Below are experts of layer 6 (counted from 0) of a mixture-of-experts language model. Rows are named up (a neuron's input weights, with its number), down (a neuron's output weights, with its number) and show model dimensions 120-159. Each number is 50 + 12 x the weight over its row's rms, rounded and kept within 0 to 99.
Before each expert's rows: "comes before" lists some tokens at least twice as common just after its tokens as in all text; "mostly gets" lists some tokens that are sent to it at least half of the time. This comes from a sample of Wikipedia text that the model never trained on. Tokens count by the router's weight.

# expert 25
comes before: " |", ":", ";", "|", "===", "=="
mostly gets: " %", " average", " JPL", " Votes", " MPC", " Candidate"
up0:46 38 47 35 36 21 63 59 60 25 51 33 39 39 57 51 78 68 54 45 64 30 68 63 35 57 61 52 50 41 57 49 63 81 42 48 38 61 44 36
down0:45 50 44 23 33 40 65 42 52 29 56 69 57 39 56 54 57 37 52 48 38 83 44 35 57 26 45 34 50 42 36 54 43 46 63 43 46 40 46 50

# expert 21
comes before: " ", ":", " January", " July", " March", " November"
mostly gets: " July", " October", " September", " April", " November", " February"
up11:52 55 52 39 22 43 60 41 50 46 34 37 58 45 49 49 48 66 64 34 56 67 45 38 49 55 34 71 68 57 54 40 46 54 41 66 45 58 61 48
down11:31 32 42 49 50 61 54 44 42 45 45 29 46 55 49 79 61 49 45 45 56 50 39 55 47 69 50 46 33 56 37 58 48 42 45 35 27 55 60 72

# expert 10
comes before: " of", ".", ",", " in", " and", " for"
mostly gets: " life", " director", " development", " band", " company", " project"
up11:46 51 59 66 57 45 44 46 37 50 33 45 62 59 55 61 60 31 53 58 61 38 42 54 52 54 66 55 46 68 48 33 55 64 38 53 67 32 31 38
down11:37 39 67 62 49 31 60 54 58 34 43 34 51 56 61 30 52 46 51 57 28 37 50 45 54 46 48 34 44 49 63 40 53 58 42 57 53 47 36 49

# expert 29
comes before: " to", " the", " in", " by", " a", " on"
mostly gets: " made", " used", " held", " began", " became", " took"
up11:55 49 70 28 42 52 69 41 63 46 60 44 55 53 48 44 49 39 63 29 48 42 51 57 40 47 70 44 28 53 40 53 47 35 62 54 41 59 61 53
down11:56 41 57 46 47 57 56 64 59 54 53 46 39 68 64 76 50 45 46 41 60 58 56 50 55 64 38 47 35 64 58 56 39 39 64 45 43 38 41 59

# expert 22
comes before: "\n", "-", " than", " n", " well", "The"
mostly gets: " more", "idae", " Species", " less", " species", " classification"
up0:41 47 31 31 49 66 43 72 40 41 62 52 56 72 51 43 47 38 56 44 70 38 60 68 43 43 38 47 29 43 50 89 51 59 52 76 53 58 62 48
down0:52 47 40 32 45 61 41 39 55 71 38 38 23 40 29 48 65 45 41 50 57 65 49 62 68 47 54 66 46 56 59 27 59 55 26 63 55 64 67 51

# expert 17
comes before: "\n", " The", " In", " He", " It", " he"
mostly gets: ").", "\".", ".\"", " where", " However", " because"
up0:58 55 49 41 56 46 37 53 46 45 66 38 47 51 49 52 54 31 47 43 42 54 42 53 57 44 44 42 31 39 38 73 63 57 64 57 64 46 48 49
down0:51 40 15 64 62 69 44 38 64 33 77 61 55 41 56 54 49 58 38 72 61 50 59 40 41 33 49 43 57 61 54 48 31 37 47 41 45 55 50 63

# expert 14
comes before: " |", ".", "–", "0", ";", ","
mostly gets: "6", "5", "0", "7", "4", "8"
up0:41 58 46 57 59 74 38 48 49 73 52 38 34 68 33 48 59 49 43 52 77 48 59 60 65 54 41 67 34 47 49 73 57 46 51 63 78 54 31 41
down0:36 50 59 63 63 59 51 51 59 51 49 49 74 49 44 62 68 43 60 35 54 67 63 53 33 63 55 66 77 56 52 31 58 52 70 55 47 45 79 38

# expert 15
comes before: "1", "2", "9", "0", "3", "4"
mostly gets: " ", "1", " £"
up0:70 42 31 60 53 55 35 61 54 45 48 53 64 55 68 48 49 40 57 58 56 60 47 66 42 47 35 35 38 28 39 46 54 52 35 49 47 42 63 81
down0:36 65 68 51 59 63 58 65 37 43 42 64 50 38 51 31 43 43 43 39 60 62 53 63 34 51 48 33 61 45 59 37 46 56 59 51 62 55 43 56

# expert 31
comes before: " the", " a", " his", " an", " their", " its"
mostly gets: " with", " during", " against", " between", " including", " for"
up11:52 51 64 59 57 59 56 47 43 61 39 42 60 43 43 42 63 51 69 43 51 66 66 48 48 47 60 63 48 67 40 58 58 46 53 37 65 65 39 63
down11:56 32 63 61 57 65 61 46 28 38 57 50 63 29 54 47 58 71 52 46 33 33 61 46 33 42 58 36 66 50 61 50 41 68 58 58 43 62 54 53

# expert 1
comes before: "-", " ", ":", " •", " Born", "See"
mostly gets: " Preceded", " Phylum", " Binomial", "=", " Born", " Clade"
up11:63 45 47 57 16 63 59 71 43 42 44 46 65 37 62 37 53 36 56 55 77 68 40 40 43 25 12 55 53 33 61 68 52 47 37 39 46 52 49 47
down11:58 58 38 66 40 45 23 50 49 63 39 40 73 67 55 72 67 68 60 45 44 67 60 76 57 53 51 53 56 47 55 63 49 41 46 54 38 50 40 64

# expert 23
comes before: " ", " |", " —;", ";", " •", " guitar"
mostly gets: " —;", " guitar", " ESP", " ENG", " ref", " FRA"
up11:64 53 53 60 17 46 60 61 68 28 54 30 26 36 50 14 40 67 66 45 55 59 55 40 57 68 57 57 48 52 46 42 42 42 39 53 48 67 26 36
down11:79 41 56 47 48 49 55 45 59 44 45 69 53 47 32 43 35 64 62 80 62 75 60 56 59 48 75 36 45 63 58 32 51 44 67 53 35 42 58 55

# expert 8
comes before: "\n", ")", " |", ":", "–", "-"
mostly gets: " Succeeded", "Scientific", " Binomial", "Personal", " Spouse", " classification"
up11:60 55 33 48 22 77 43 52 54 63 52 49 22 33 57 51 44 41 42 48 60 23 59 42 36 40 31 46 48 42 54 66 41 41 45 71 64 58 38 37
down11:55 53 59 38 40 39 43 35 25 46 54 51 45 53 58 32 69 47 56 37 48 55 55 36 33 52 67 62 55 31 46 43 42 51 59 53 49 36 46 51

# expert 2
comes before: " ", "|", "\n", " —", " +", " —;"
mostly gets: "|---|---|---|---|", "|---|---|---|---|---|", "|---|---|---|---|---|---|", "|---|---|---|", "|---|---|---|---|---|---|---|---", "|---|---|"
up11:68 29 50 25 48 50 50 47 54 55 55 60 44 39 49 77 44 65 86 65 47 55 49 54 62 36 37 47 59 35 53 83 62 55 58 56 37 47 42 45
down11:43 54 43 54 54 29 66 49 72 67 42 17 62 63 58 43 46 54 68 38 33 40 51 49 31 34 48 62 39 41 65 59 67 42 37 36 38 70 49 46

# expert 26
comes before: "-", " of", "s", " century", "th", " round"
mostly gets: " all", " head", " north", " right", " non", " one"
up11:49 46 43 45 52 57 48 66 60 25 56 57 59 49 59 51 36 75 55 37 51 50 55 45 48 39 54 55 23 55 37 52 61 45 41 56 42 57 54 55
down11:51 64 52 47 37 50 51 39 41 35 53 66 58 49 41 33 61 61 39 55 47 54 46 48 58 56 56 38 62 56 40 38 40 68 37 50 40 55 54 39

# expert 12
comes before: ",", " (", " |", "'", " and", " –"
mostly gets: "ić", "berg", "ville", " Johnson", " Wilson", "ira"
up11:45 51 70 45 37 48 63 51 52 60 46 34 56 52 58 47 47 38 66 37 45 50 52 36 44 62 47 31 50 63 73 62 53 52 44 61 67 71 45 61
down11:28 59 72 38 38 60 68 46 62 51 46 57 39 25 72 34 34 41 60 57 62 47 49 51 55 39 60 56 65 68 38 49 35 65 44 67 56 37 48 59

# expert 24
comes before: " |", ",", ".", " (", "\n", " and"
mostly gets: " Championships", " France", " Spain", " Italy", " Russia", " Germany"
up11:46 52 44 53 32 59 20 64 66 40 29 22 58 46 74 44 58 40 71 39 72 55 44 45 66 24 44 44 48 65 70 71 38 53 40 51 50 35 67 59
down11:49 69 64 60 64 57 58 57 43 61 53 41 58 68 59 39 71 51 65 44 27 46 60 38 31 55 33 34 39 38 52 62 48 53 56 59 36 61 40 39

# expert 5
comes before: "0", "1", "3", "2", "5", "4"
mostly gets: " −", "–", " +", " €", " .", " $"
up11:53 57 36 53 69 53 58 60 27 39 63 61 49 41 56 52 49 45 70 63 63 57 33 34 62 41 28 66 55 39 39 84 50 70 67 38 51 47 65 56
down11:53 56 73 44 29 68 45 47 33 44 35 59 41 38 44 58 49 54 54 61 43 47 46 61 62 65 56 37 63 41 62 40 52 38 40 42 49 34 76 65

# expert 18
comes before: "9", "0", "1", "2", "8", "7"
mostly gets: " ==", " ===", " =", " ====", "died", "9"
up0:64 43 46 40 31 82 25 64 21 59 38 45 47 43 46 32 62 36 58 64 72 36 49 57 54 51 58 40 46 35 49 53 61 62 31 50 45 36 40 52
down0:52 58 48 40 45 39 66 42 52 67 58 59 80 49 35 35 57 59 44 46 38 63 42 43 42 60 66 72 51 54 47 25 57 56 35 47 60 47 40 37